{"d_model": 384, "experts_per_token": 1, "optimizer": "muon_variant", "beta1": 0.95, "grad_clip": 2.0, "train_tokens": 363100000}
Below are experts of layer 2 (counted from 0) of a mixture-of-experts language model. Rows are named router (the router's row for the expert), gate (a neuron's input weights, with its number), up (a neuron's input weights, with its number), down (a neuron's output weights, with its number) and show model dimensions 192-255. Each number is 128 + 24 x the weight over its row's rms, rounded and kept within 0 to 255. Numbers have three digits each.
After each expert's rows: "mostly gets" lists some tokens that are sent to it at least half of the time. This comes from a sample of Wikipedia text that the model never trained on.

# expert 3
router:136118068133152122114158113122146149152122151131142125119120109143104143100135122127112093118099155125090120119132099108135144120133097109152108138150130103155131134109112154120130127132114141
gate0:143145113104130168104129128103120111131112107147144115122135102138116165102142110117117095135133135111136151133118113122128109080113141084111120127146131133151127151094115101109112127159162116
up0:144143104099138171087141132100107106133129110146125115109123108123131172123128099124120103124143133116147141130111134137124121089102129098123125142149113128162138150089119093083122134148158105
down0:126124128138146129146143135144136171129105156099106179135107137137163093168109148120125096112159149173130117101153110142111167143120146147130136134151120118107147112155150152126118105125140168
gate1:131152120128150086107134122107153145141132118117123111147130123110144139123087152157129141144149095125123126132147138141120142129106109115114190127119126112109099088130149133139180141093110161
up1:120162112134163098109114136114174145142121091136112141145143131115144137111121148183123135159126092116105102123137133153129139146113133117139204143117142111128116077136136132135163137112103148
down1:127144140116106164132099099163112102117113112131137135116115134110122138090152103130108132093117120114156134124103081140156171122128147116112102137124123143192120162114133110102116099113129129
gate2:101155104127145108141117092125121123179123124162118130135116100118124150120143128164106110158129128146139161126122110142156126118125122112106166152102129101145156081138109135124115121107153108
up2:112143119137151117121110098094128133150132133148119131126104089130089164088163127164118107155111126159121152131121107135166118124106125116104151147129120114146134078122102153145130119134165107
down2:136128157140115122164156136155142083118106152078141140132115128122112103132114102108126107129103147102139116132124138108109138144146106130144129098146124114120123177103153124117114158144159134
gate3:075077147140130070152100090145123123147133182127070095154130130099112123177169166141167106138131164115141146143129141137109148118131109117130130112114151135108155155117110127095158129152105108
up3:082111147119113093146103086140118106170133166169059123151148132111106127146152150136190098142125146102135136146124144142129147136151093127129134118118152134109156160111098138130148135140089120
down3:170159122103083146117129134083131088098150070111142181148100080141110126151099118096110118151135105136116115162149118122135067125129129096117105101137147119138104110159113096154136168137135140
gate4:126087172132139135121132106098145143100118148155115123113155132154122129147109125149124119155085151097146135089129116152163149153143160124164169136117126112113139141117160105121142126129097109
up4:118086158124147133121140110106135127091113137133116115128140136160129144149110125161122105110085163106164107057124104145158132163125149140134191133133112135099128138110151103168146144128107116
down4:167142116141117143120148114115114109136143140111105112166128125145133139100143103138107118077129110153145125119124164128087141088144105122098116111141122122105107127133089157097145120100151146
mostly gets: " as", " was", " is", " has", " were", " been"

# expert 1
router:167165088146127098120107114110089125128116142120137123130129145121152136060152140119136130103108104140140141152109128124127160146116123154161101144117106101154114154157130121151165128104123183
gate0:111109120116129149129111096132119162130092114128138128080140107138119129108127119105143147100090106105131138125137123160118111113144127164106110126127157108116112145152144112116069127117093157
up0:117122129100158141121122098119094167123119108114135151119160110124138121083127124109146131109070102140130166123128105166110140118139137170116107120120169129123117134132144094103103104123105146
down0:135123091125142133130148135104148120099134165131128136173127159100123135132098108084146132138150128097135086124087110092119163134125124088174098146133132138130157103135124160132147114112129135
gate1:109163128144104169136153118117164121086123147156133159143116113108151104130148110090111162126096154114129133109128143148093151167141135122121166166153115098117067127130105129134147165109152119
up1:114139127167135157125176124103148117072121150172163109122097103084173121137139122130116118130125186117113109089150141142120123114143124142092159146132123091091110119159126137157147153086149138
down1:151127155140168091153106152168126102155123094099135114125139164150084145136105161116121084143133127162130140160132134128102126091115125115115113085083142080110187085079116126141103095152114123
gate2:150136112133129153180150108137125101105124141122123142144118145100109125108082150132122134112095143137122113144133105150088080110128132117080091112122111082134163174087157137121168135103142105
up2:162123122145119156166141114134136088130092145098118117130130144114118136117108148127130133093096130138125132162104103124092088112119147106068107120122111081147155160085146115158189153090118102
down2:085116139136143120118094150142106145112107149129166135125138134158137155160134082132118122108159114144125093136127114111155148132137139139173178149114163148120082124134106165143061160097145143
gate3:137143109106108082147100135121125165128154127137124144152141124157148114113137159141139065127168145183167144114142159095114145139091123153116101161134123132120085051143104128111142129083153118
up3:151147086118082103169106130132108170124140137148161115135127118136148124129106166131131067135164117171131137114150158113139148147087100140112121146118119113125104064150101108103134126113164116
down3:101128155152106155108146104149160130093105157124126105134126168093142152141136081148099135154127124106115114179118118160105123102162151120106125077131128156088129177091125125127106123123130099
gate4:172128125125131155146115147185142091134132136117125100140139070092124124116113108124102096121122129097166144116108138135144106114168177099139140185147076129155135154122137138136127118102148110
up4:171106133136132155159119138190149117146154139132103137121130085087123155119135115136123101126124106103159142116115137142115092134147181094125149187147058132153136172128126127141143109110142135
down4:103172148171128152143135105152138136141111115135115157161162100131162141105147098122148153108109113128146126115146118142129106107109156090139101110172139130181127154136109123125094145157142199
mostly gets: "—", "?", " audience", " :", " approach", " what"

# expert 2
router:163144094084136148165160126097143151180121146153128123150110151148088186139167062152139125155123175135151111170111099167109114140097160144154108135136137110154104107148140098135131138144174155
gate0:131094127157150125117107084084137115112142157099165150103134098154122114113111131106097089124139153113143098109127115171111073121153143150126138148108160126137077167121157169145094139146130164
up0:107103100108126114118109102118140099077147151099160147103083103160143127105136102082110076088138165135166117131140081155116099142126147119098159135119166123130122166148157173143139156131155167
down0:096167135142117129113124129124142132133130094142141148158113145097116104143133113084156147207117140145138116127118133127145172169166125101162055109107122140129168130138125112170128123147131138
gate1:150132170089118159121105137126091148104140147120164128121107137127162151106141097125134132115148149172108122130091176124170080122138157151120104126161080140150147094104182133171142124119133148
up1:155134176124115143109119139140107185089122137118174128135094117125147122090153104138120123133143136144110096099093114134171105152139153187107135097180074114145141123111156139148138129141147144
down1:121140119139134108153173126144136128172133136124111099118124132122127111127154212138139176124150129064170122155144115124084135125143108111118101107119164096110115106142096140131072137149115126
gate2:108107138130093090181099174088113147142136139138095156140144152125160131144168139142117112104132150117154119150177120113144096170113120079201150120100118138166123114102106157121131129111139103
up2:122109145101117112171109169101094140189133129145128147126128152160133130124161137146120139123157150139154128143173095116156090166153108083186144157110127121185102106082126142129102160112130119
down2:141130156135148132074117089123127123121118136117149103135107131102095107171075127086085149139103088126140156124045106135115145095175106094145145071166113120113105126142073127126096142139112158
gate3:123077118102071137126146065117112134130165143137128152097128130142125151100150138137159097093134126167176126104122146114155134152109094119125122131150146157140112154132118148096152142154113143
up3:129087100128109135117146070133128132114140141154144130115127125139106140116166129117140102120173136151180115103110156125133128152119086137107098106148167138126117117124110148092149177138108130
down3:089142116169132141109144152120124154124132171118105084145155154146139110135128113156084141129101092087093144141133137109089081090156160135128122127106162094084085111145133118121045117089125141
gate4:126100127123137171130148103103146158078121130136120105153160104091090113142139126099130139147188141142138121131114111165162123124111144124111124133170086113143092130137158096106158117103165169
up4:130111126149149164113152162135128124122120103111138104147116079102106156134112125104123111122145172142125103126096128138153135151135155132106087133164130153124107118102143140102150135149134175
down4:123113164101106131069119116098129099148142140100118129089072175146135145122081138119165106096127138111121115081143125160130161140136141131136135142074113176173114132151112160090109167144112140
mostly gets: " to", " into", " To", " through", " against", " off"

# expert 8
router:123123100134153171158124118107170127122148123112100180179135123119141105101123100128093157147122157114124162163146113126082150131126118114158131133162129130134089112097102128113100135097155153
gate0:087143145129121134129157139123119132133121116145126107125133105140100120129141125095103128125152088101163160118116124081162160108135073141142117122132157092153106113111169098128112129132133142
up0:115154143155094127119142129117115113122142092147101131114134083128090124087139136080113100110167110114151154100123104099140175120140096133146095117129159122147115131102125112124123147141153129
down0:104158126144118145115178112152082144122137144136113159115133108163123137121094165104131141060134149125119132148130096154143146139128165094111154096135155128125113122166084093152141114134125140
gate1:080126094140097118134126107124112162115131124109125133127124138132122125113142140119150118137126060099134149139109156180088147134126115116076124118127108129088134145071128112124108156105142141
up1:064125121153108103112127126115128153144115113109116119096127138109161098111120133135160105112130100104109170162122150169084156104145118119107107140150147112106159144090136132136116154103130152
down1:118137184136179131090116080194157122129089116148111133110162135085144162141089149110120109103161158155171124143129115098158115131131117143136094137135128149114160129175140138104165095123095106
gate2:152139130122105122118123107151124120098127160143120117162126159116150163108115143164146097141149124128143105129148124081168167134145143154176119128120112143116103136158116161132126147137134119
up2:138130137115111126101107113123145126081133140167139137183135169113154167120125116170147094143142107121130083111115138094175159132147133156150118134123131125091114133164103153133133152163144123
down2:156094141092129122138145151088123131094124114089125109075087138108136105095141133127129107125124128099114167174137104196136131094183138102122119138131201158122167133145197080138124118151121112
gate3:111101126106104106094140104119127164112117136167148117103183140143144122128123131108083098131167135103123142122142184131156148110127072128140111161180142109155096135099140121160147161114108095
up3:150130123098126111153140119129115104153142106191101088136114099120148097100088130137101112094131110155165159124194105104139123143130123153131099090098134137077091141100129169098094132172129137
down3:140161155138089135103125112128132172122154173118123135122100158116132128134168117088128140094140144132128137140118144155132138143143163103161118153122121130115130132141110091113154110104094088
gate4:116118126144123131160128124129139118115127141101165122143139164114128104159089156100137158101151154128140106179138160140110095158109121137160106126136118104125139065133159114104160088141144139
up4:143117135117131176132156133113126120121100140113151131166137160132118090155073148117122163090141143104148101162127155127121097152124106129150110122151119126123123091154160163093142096127142127
down4:149149149109141116059141141150127158093134093175133138098106138147123160127132147130142110105139084102143152138148082137109158143144101124146073120167146125171150142117137131135154170110149119
mostly gets: " Har", " che", " without", " rock", " Preceded", " Apps"

# expert 5
router:169120114115151117159115098129129154155104118084156131131156154122141129115105132113130156112112163118092100159123122147152134141083123089108094132122095123119086122110094121121130123148135156
gate0:174168155140151171091145119135154145151111130170143141107100130131141087116112081126138116124103173131096066114168100140108123116116166138093107130111131144140124119150109127093141092131120140
up0:145126166133168147070146135143153127144087131159126130123113123158176082148117123135132124126108185109080098153148107112099138129103172116093099098094137151113137103132099137113118119125114153
down0:107115105152163103182149127125119112092113118070132136140158114127094121141139132111134136168152129146119132150138194133119119144101119094165108143147124091127094100132132113159099164142139121
gate1:170161165153133154147122090112129143164083170141107109163167095171161135144144084142135126097113143166112125124144152114134110168094146156153127138132156160131168119125092110132152089139112120
up1:150167143144092116158133070122144143130129198130106089149168127161154136159140077154143126117102132121120125119121151082124098174093131185139089121145142141100150156150101141125174094153128122
down1:139136160154138168116136152156067155106161132141150132092065161146117093095137127105139128098081132135161111124132160155137126126152129122102104130116072113133102155117125153125123120107149168
gate2:145106137098122127088118126142152133084100124118076096164158127137071144151125139155113121129119125097147136144141155096100118134104080125139159136123149127143112126122126099134126137111102128
up2:155086155112132130082140127134141123112105121128097087133166135129087121150104132165086106124142133100155124142152163121107127128116084086131155130118152121155111097133099086115134138118105129
down2:144146126174161123167140112132093110140098157096129112107127144117130118072123116117121133077112112132140091148143117104170129136131107111106128101108135120132110150132115138119091094128121089
gate3:122146107105166139138126117044149093096151068122130091124150139115151188173109135125146118133095150094126135161080131079120117155124128107121125104133130138141126102129138099097104161147130154
up3:145151121119164132127132101043158085089147083118127085127149139130146170182120126122150119146093148111118125144078140093150093173116139113099102087133129147147119124123114114108098154148137153
down3:169110094124133128150134128146097158143128137103136126073112138145104178110169114093114183130148121133111099085142102154122168166154120122082116154123104145120136153121122175144157124124109074
gate4:146174133150151075112134130074184108127158139143149128087084100117110115140073109081152143088146156093138126136117084130214111165134116117092141127157146164135148157134096137087147154097114136
up4:125178108152161069080125150085158123165150120121156141101109111143087145135082114131173114100102130122120143134128070140171101137154127114097162144115101173119158134139129151111141146110099140
down4:144132135116138105212135096169110108125089115095124098153129131115117133138154074139134127119145157167137128137094147132085140141102191144110083161101105102133128144128159152123154141144168140
mostly gets: " There", " days", " Angeles", " minutes", "ford", " times"

# expert 7
router:107093068081108156151130139132145105169130134143129092155118123104073145122168124152160131167089156111103122125132146142135105141102104145121085134125119145099168113130080143096153146107098135
gate0:099093090153142163129142085131146115085083090105130141153096107145131122147112140076104141119120078155107134106124110121139128161154113175102120160118109110144071128121150131162092135136128110
up0:118085093137126162124148096133143105090092091107124138168094107165152090149128117085096129128120086172129136092117137125144110147117102177115128159099117134125084118123159130141118130146105096
down0:161136141114127090089120108141182097138182130169153093170167129091102127126115117149127136136121161124161142126107114137166133122087130095111130111125102126142143127114134119103093129160102165
gate1:115148129161103072138102119153101120121109179133106114153161093137156113112140123072152151102118147109172117128092124165105167124144139110110154128150104121118171154107101129164131143148167154
up1:115146112155106086125113124124092115123114160120118091163160103095153122129110113064150154115103137084161103119101097159078152150154148107116173141163125134139149113106129114174114133163177166
down1:139111098123147139134168130087141166116103083118110141147145095145136132180134142124131118117166140117097152124144092121144082105129117134143117107150128108126106102098140112071150176156056122
gate2:081119112119109133100141137106119104172091098096201121128121147133132128135115136139129102140115138132109150167181153130101131121121094087130099118148075125122140114141172108111161151123092098
up2:089109109116110108113137137123130110138150122077195113116105154125142113151117130144141074149112143132103139178188152141111131122111119092120095111108090121108136106137156113157156139143079128
down2:111153117181087088151111090109159157094133141152115113101132103118130158143127136130135115076108142098100169100087079100141169095086134134150139155137157137131143136162116115153154086126094091
gate3:139152166075121099140105176081101147160154099120159093110111143128134120130113111132136117120115108136135078137120129147126141153063118115129081088109138152122116106129058137151089152109119120
up3:096135159095104097145106157089111132167143098114176056119134142123116120107098112144131111137113094118144108097091133130108136135094094124095102131102129143112099081134069101140104143096118127
down3:093110097147163112047140127168172130092132192122110121130136117166117118102159157131163111102099122145100122144135127129076151127182113124116142089172120129127167081142141104129106121140147158
gate4:137111113171110190142092117106122118125140126107145133138108182126134173136121138175119100103134145127128118119173188106125116135112116153137111141137096159155116119126133158120125131146135155
up4:134130139113112184145069123084103141121173129100153124114082185149151162110147150183121118098133126117163123147172169116137127136105109130147102140107105183146115126118134151123124122111127149
down4:138147179111164072146173106114136157079131145139126131128180115075160104157153117093161140137148125115143128087107101148150130121145134160089188116120140144124155103124146112156179131128108088
mostly gets: " and", " or", " /", " but", " &", "ing"